Weights of a small mixture-of-experts language model, trained from scratch on English Wikipedia.
Training: a variant of Muon for the experts, 4763 steps.
Below are experts of layer 2 (counted from 0) of a mixture-of-experts language model. Rows are named router (the router's row for the expert), down (a neuron's output weights, with its number) and show model dimensions 0-127. Each number is 128 + 24 x the weight over its row's rms, rounded and kept within 0 to 255.
After each expert's rows: a language model's description of what the expert responds to. This comes from a sample of Wikipedia text that the model never trained on.

# expert 29
router [161 116 152 118 136 155  67 141 114 103 139 168 110 106 119 113 103  94 101 135 165 108 169 139 175 135 118 191 121 190 118  78 118 149 129 103 111 155 121 147 124 136 137 123 128 108  89 142  96  95 156 138 139 101 115 106 149 104  85 175 142 101 163 121 106 126 140  91 122 120 135 144 163 149 122 114 163 120 118 170 124 146  93 148 126 147 107 116 120 102 162 123 139 117  91 155 127 124 164 135 111 143 132 123 138 168 131 157 135 129 117 128 155 130  90 136 135  97 121 115 104 120 123 110 119 117 191 126]
down1 [152 117 106 141 157 178 145 146 186 139 161 140 170 123 124 151 108 138  76 114  86 127 120 108 159 166 106 127 113 142 123 120 121 129 159 132 121 131 144 139 134 154 182 118 147 108 148 115 164 140 148 124 106 109 146 135 113 110 190 128 101 130 144 142 152 104 144 102 151 115 134 179 126 179 119 109 153  95 106 184 126  97 111 145 135 110 105  96 110 100  92 133 116 138 119 137 149 155 135 102 125 101 154 145 133  93 154 114 165 111 142 120 133 101 132  94 129 115 113  81  88 149 122 155  91 125 125 106]
down2 [ 80 156  97  73  87 138 119 147 136 104 138 147 148 139 127 165 151 143 171 114 145 126 142 107 134  86  78 161 113 144  80 103 154 124 155 136  84 144 142 109 123 134 142 104  60 121  91 150 100 144 127 149 126 147  71 114 136 139 145  93 125 109 106 103 113 113 140 137 139 123 151 128 121 143 126 120 119 165 138  94  97  99 137 113 148 135  93 157 117 116 111 135 137 123 155 126 157 124 124 138 133 114 119 142 128  81 154 126 131 105  98 176 102 168 143 113 155 135 140 166 160 132 132 156  90  99 145  95]
down3 [125 149 130 125 121 180 104 162 165 122 122 131 141 116 137 135 189 141 143 177 130 114 140 123 137 143 173 120 147 128 112 121  89 148 101 124  91 113 138 124 138 107  91 144 103  80 126 166  84 102 152 141 130 149  86 148 124 121 119 132 151 138 120 125 124 149 103 170 129 117 162 163 113 162 126 155  77  68 166 144 131 148 157 143 133 140 129 161 114  95 152 129  88 114 112 134 147 122 126 141 125 154 143 142 132 118  96 106 121 184 158  85 151 165  75  93 119 121 124 138 111 139 158 110 117 128 123 134]
It responds to: Commas ending list items or clauses, plus inner word pieces like iz, is, id, such as Mesmer(iz)ed, prom(is)ed, Records(,).

# expert 38
router [143 171 143 117 123 130  89 151  91 143 124 172 152 148 111 143 120 165 166 114 185 128 139 161  96 146  60 155 162 141  84 135 111 114 153 122 129 157 116  62 149  98 110 123 128 112 103 105 129  98 139 139 113 141 145  97 178 142 100 135 116 135 147 136  66 109 106 110 132 105 133 119 177  86 134 167 131 126 138 100 136 123 109 128 148 132 130 115 117  99 114 128 165 143 148 140 141 119 119 136 169 138 134 129 147 110 120  89  94 131 184 121 128 106 117 115 154 130 116 116 151  86 139 149 125 137 131 126]
down1 [101  97 151 105 117 102  91 154 144 141 135 136 125 117 117 124 158 157  81 134 114 157 121 103 139 134 129 122 106 128 136 172  96 194 143 103 135 148 133 105 148 111 169 155  74 111 108 120 147 146 137 118  98 118 159 106 132 109  89 128  89  94 139 131 129 138 129 120 157 124 160 134 141 159  93 165 132 132 136 127 139 124 109 101 148 144 120 114 148 106 132 155  63 159 131 119 163  91 102 112  92  88 125  95 127 112 175  98 122 144 145 143 117 121 102 120 140 157 114  55 145 119 159 120 121 106 103 142]
down2 [ 73 120 129 155 111 120 112 127 117  85  99 199 139 103 159 127 120 159 107 140 141 139 164 159 133 143 107 157 148 115 104 129 116 125 110  80 166  86 136 137  92 104 186 113 118 119 145 120 144 112 115 111 162 139 116  86 121 117  86 116 131 101 112 123 138 148 130 123 146 121 112 124 101 135 151 117 107 163 125 147 118  70 140  83 153 144 142 138 154  99 142 118 157 110  95 139 168 127 121 126 160 147 101 116 120 122 108 130 139  86 137  91 127 168 133 117 141 112 116 101 156 125 169 115 161 173 144  92]
down3 [ 87  96 155 163 138 122 114 129 117  87 151  97 122 100 142 119  89 148 133 160 169 142 122 163 102 110 135 124 129 106 146 128  89 167  89 119  79 142 115 136 104 152 105  77 146 112 113  96 121  97  94 133  92 120 119 124 157 151 150 170 137 128 118 127 111 123 123 126 108 163 126 138 160 190 132 151 132 151 120 168 145 117 137 182 100 113 137 123 131 118  98 126  82 113 104 136 109 123 113 135 148 121 109 166 102 119 112 107 166 129 114  95 135 190 161 131 123  89 124 124 144 136 161 118 146 113 116 167]
It responds to: Word pieces like c, st, ec, ot, and stems rec, dec, Aust, as in Portstewart, Colchester, Scott, Australian.

# expert 25
router [142 125 166 140 137 149 136 120 105 121 109 158 124 154  90 113 141 121 158 139 127 138 121 148 101  91 123 131 166 170 157 178 132 117 133 109 161 140 134 151 167 112 127 145 125 145 109 134 126 152 106 109 129 125 183 169 159 119 166 129 106 156 174 124 114 178 152 101 125 123  93 117 162 162 145 133  99 138 103 158 126 132 133 120 144 134 144 150 177 159 108 113 100 159 148 131 103 110 110 121 129 161 110 123 103 178 125 161 171 129 141 135 164  79  61 108 148 125 118 169 142 130  93 145 128 128 102 127]
down0 [136 102 126 117 116 118 123 102 124 142 166 166 120 167 113  80  68 120 156 139  98 119 132 125 135 101 120 117 157 149 132 132 118 156 164 152 173 147 132 148 128  59 163  92 126 113 156 137 158 142 114 111 157 136 106 118 170 117 119 111 105 137 118 160 132 182 111 104 115 125 112 145 143 141 137 141 110 122 172 141 103 125 174 143 143  98 112 131 150  69 167 128 139 110 118 162 105 143  87 123 144 112 118 149 162 119 134 115 113 109 150 115 145  94 121 124 132 190 128 118 149 103 179 102 115 118 146 112]
down1 [125 128 114 117 189 173 142 147 141 114 147 125 138 124 131 111 140 156 133  96 106 107 162 154 125 152  87 155 133 170 124 106 137 117 167 107 163 131 123 107 102 102 134  95 110 117 169 118 108 133 111 120 113 124 141 117 107 126 115 135 174 143 169 108 146 122 125 124 160  78 115 114  89 135 151 131 185  94 116 138 141 128 122 124 123 155 115  91 193 144 114  91 134  96 129 166 134  69 128 147 109 124 122 139 136 189 133 127  92 120 127 113 125 133 129 144  88 111 112 114 114 131 119  80  98 100 121 171]
down2 [135 128 139 124 176 141 107  90 132 121 139  97 146 136 160 141 170  74  90  92 125  75 143 111 111 104 136 153 119 165 102 117 134 135 149 170 153 112 130 114  82 102 129 174 122 117 106 139 162 175 135 132 154 131 144 172 155 145  91 167  98 104 117 141 142  91 129 189  89  89 103 134 119  88 134 145 162 124 136 147  87 111 143 137 139 135 108 101 136 160 147 146 113 109 131 152 138 126 106 138 108 123 104 156  95 128 127 114 100 110 138 123 122 163 137 126 130 129 103 139 135 109 174 104 105 145 131 104]
It responds to: Mostly the piece t inside words (shif-t-ing, writ-t-en, of-t-en), plus digits, degree signs and other consonant pieces in coordinates and tables.

# expert 14
router [145 138 139 127 114 144 115 121 113 149 116 143 116 143 108 157 129 136 153 129 144  96 115 164 182  81 141 150 103 153 141 132 141 141 116 104 102 147  70 146 130 170  86 149 144 146  68 148 108 132  92 186 135 113  85 153 137 106 162 157 133  77 105 122 134 108 139 105 106 104  85 142 140 123  94 102 149  97 109 127 107 138 127 136 110 115 146 130 116 148 151 117 136 116 150 127 102 106 126 102 142 161 129 119 137 120 165 133 138 117 146 128 149 210 153 147 142 104 143 127 111  93  98 111 149  93  91 126]
down0 [109 141 117 164  91 162 185 129 159 136 124 128 118  88 142 128 138 133 135 128 161 132 130 124 129 109 144 108  77  93 148 132 168  95  93 107 156 152 115 130 107 137 110  91 113 135 103 140 154 112  96 149 139 115 137 126 128 111 138 105 119  93 121  87 130 157 161 141  92 127 116 138  90 137 146 154 107 125 121 133 164 125 114 107 156 148 149 151 136 119 139 135 103 134 158 135 103  67  95 153 147 119 129 124 125  85 166  85 134 187  88 135 128 155 118 103 140 142 172 136  77 118 170 103 124 126 114  84]
down1 [145 159 118 155 160 161  92 180 139 120 124 116 112 103 129 128 130 123 127 132 126  75 118 127 153 100  80 114 113 168 102 185 126 108 137  99  99 152 119  95 117 153 121 136  83 101  92 107  96  92 113 116 139  97  91 121  99 118 155 126 151  63 131 127 112 140 119 108 128 143 149 150 103 125 104 155 121 150 110 113 105 132 148 108 161 113 124 152 106 158 139  83 103 152  85 126 110 139  86 145 134 112 145 168 104 110 114 107 103 145  80 105 123 154 122 161 156 127 119 131 141 118 167 130 125 112 126  98]
down2 [163 126 107 126 155 137 166 127 111 153 128 143  92  83 138 121 131 134 129 138 122 127 132  89 110 167 132 101  93 136 143 113 124 123 135 140 126  97 141 151 153 161  86  82 122 128 129 128 128 143 140 108 179 149 156 123 130 107 127  79  93 166 173 134 139 111 161 147 105 143  73 112 116 116  84  78 148 132 137 138 138 155 142  77 128 104 119 106  90 164 140 139 140 113 125 153 106 117 148 150 103 118 108 121 117 147 122 150 114 101 111 100 128 147 144 128 155 115 118 112 124 133 106 203 184  89 118  96]
It responds to: Inner word pieces like ar, ri, ia, ie, and year or date digits, as in Maria, married, barreled, 2024.

# expert 52
router [120 105 135 138 120  86 132 126 105 144 129 111  83 117 105 152 130 196 127 106 110 126 137 136 102 140 138 109 126 103 161 134  99 131 145 160 156  80 104  76 170  91  99 118 145 108 126 102 126 135 174 106 140 117 148 123 144  93 145 160 123  89  94  90 141 109 140 135 117  89 125 111 161  68 167 132 165 114  91 153 111 131 152 109 120  98  66 108 127 143 100 105 133 119 109 110 133  94 147 103 120 132 126 115 107 154 122 119 150 152 158 162 143 106 120 103 113 103 132  95 129 146  91 115 115 146 140 125]
down0 [139 140 121  86 122 154 107  86 133 128 113 100 102  90 130 129 116  62 174 121 116 151 143 158 114  98 134 119 118 128 143 160 145 135 138 153 143  96 115  96 107  72 141 106 124 114 156 151 164 109 136 115 118 144 135 130 122 145 156 161 109 106  79 120  93 114 120 139  90 155 155 151 146 136 128 123 148 129 116 165  91 134 128 113 153 132 136 171 107  73 112 146 120 100 140 158 100 116 148 178 121 170 156 170 121 138 121 137 104  98 135 141 133 117 173 134 167 161 103  91 148 153 144 126 127 124 164 147]
down1 [125 118 140 131 129 160 121 155 147 149 149 120 120 114 144 148 104 103 112 161 137 138 114 122  73 139 156 124 139 112 146  99 102  95 151 101 153 102 142 125 116 121 120 167 142  70 159 136  98 153 144 133 139 133 139 160 148  96 167 137 139 156  85 110  53 143  92 135  92 145 111 121 143 189 119 131 106 122 152 135 115 174 135 161 109 143 107 137 156  89 156 158 101 130 107 156 115 140 128 132 125 127 172 133 151 119 168  89 111 109 133 152 162 113 122 100 125 167 103  88 100 115 102 150 143 138 138 114]
down2 [151 109 139 105 130  94 121 122 151 110 117 116 110  97 140 109 149 128  90 131 141 134 103 162 128 119  81 132 116 170 110 116 121 125 128 105 219 140 142 118  80 122 143  97 113 130 124 149  85 126 123 103 160 134 125 119 108  98 170 108 118 140 128 122 100 169 104 116 151 155 123 163 148 159  70  96  86 170 135 140 105  68 134 114 143  80 141 122 143 117 152 114 127  74 150 103 116 113 113 132 104  69 110 106 109 117 168 134 134 127 126 132 143 153 129 119 123 135 137 131 123 149 132  94 139 117 145 119]
It responds to: Pieces containing m such as m, comp, comm, often word-internal, as in tradesmen, Psalm, Supreme, them.

# expert 36
router [117 121 134 146  96 130 140 127  97 126 114 142 122 114 122 121 162 190 122  98  99 122 138 121 160 133 108 147 148 127 112 167 124  80 131 137 150 179 119 155 129 105 131 162 134 121 132 168  84  96 133 169 132 135 142 117 148 165 136 121 169  88 156 134 113  99 138  80 127 115  81 143 100 119 141 124 159  90 116 128 195 152 117 148 142 155  80 120 142 124 134 124 123 124 119 113 119 129 134 161 128  93 120 118 100 151 105 121  93 159 161 130 101  92 143 138 173 115 173 120 106  97 135  71 129 126 140 112]
down1 [ 99 103 122 121 119  96 157  88  98 150 167 115 123 135 141 116 108 103 158 125 150 143 133 127 147 131 125 100 141 121 128 126 152 155 163  94 151 135 103 154 100 154 129  94  75 132 147 108 129  52 141 128 135 143 127  69 152  91 161  84 163 146 132 136 100 109 108 157 108 115 144 179 100 158 135 140 107 163 123 158 141 112 118 175 114 169 127 116  93 110 146 114 144 111 112  86 103 112 138 125 135  89 139 109 125 142 137 131 111 126 101 145 135  95 167 136  95 125 129 146  91 151 124  97 144 102 112 101]
down2 [130 110 120 107 107 128 156 107 139 147 142 103 146 163 160  91 141 103 175 157 152  82 179 122 140 141 138 127 135  97 112 126 126 138 175 142 151 102 123 135 154 126 118 140 120 105 142 115 163 148 138 145 111 148  91 140 125 117 147 156 120 136 132 129 150 147 132 130 103 112  96  81 147 117 124 150 137  90 124 120 115  96  95 135 167 167 152 131 164 116 143 124 115 143 121 154 104 121 118  82 158 133 118 155  91 144 161 121  59 128 108 109 188 117 146 152 129 117 158  77  98  93 141 111 139 188 131 136]
down3 [155 113  88 123 154 167 118 170 176 119 145 156 106  99 129 114 153 129  94 137 124 123 145 134 108 113 136 160 113 137 171  98 100 160 108 123 107 184 118 130  95 130 157 114  94 146  95  88 107 119 126 129 112  97 133 119 107 151 159 112 138  94 142 128  83 146  93 129 123 130 170 118 107  78 142 174 138 173  89 126 146 118 100 151 134 156  89 147 134 127 132 130 122 136  89 108  88 166 107 148 116 186  83 151 108 131 127 129 114 157 141 142 157 155 125 133 112 141 127 138 139 158  94 125 112 107 118 130]
It responds to: Word-final y and h pieces (artillery, robbery, only, lymphoma), plus words starting with th and number words one, two, three.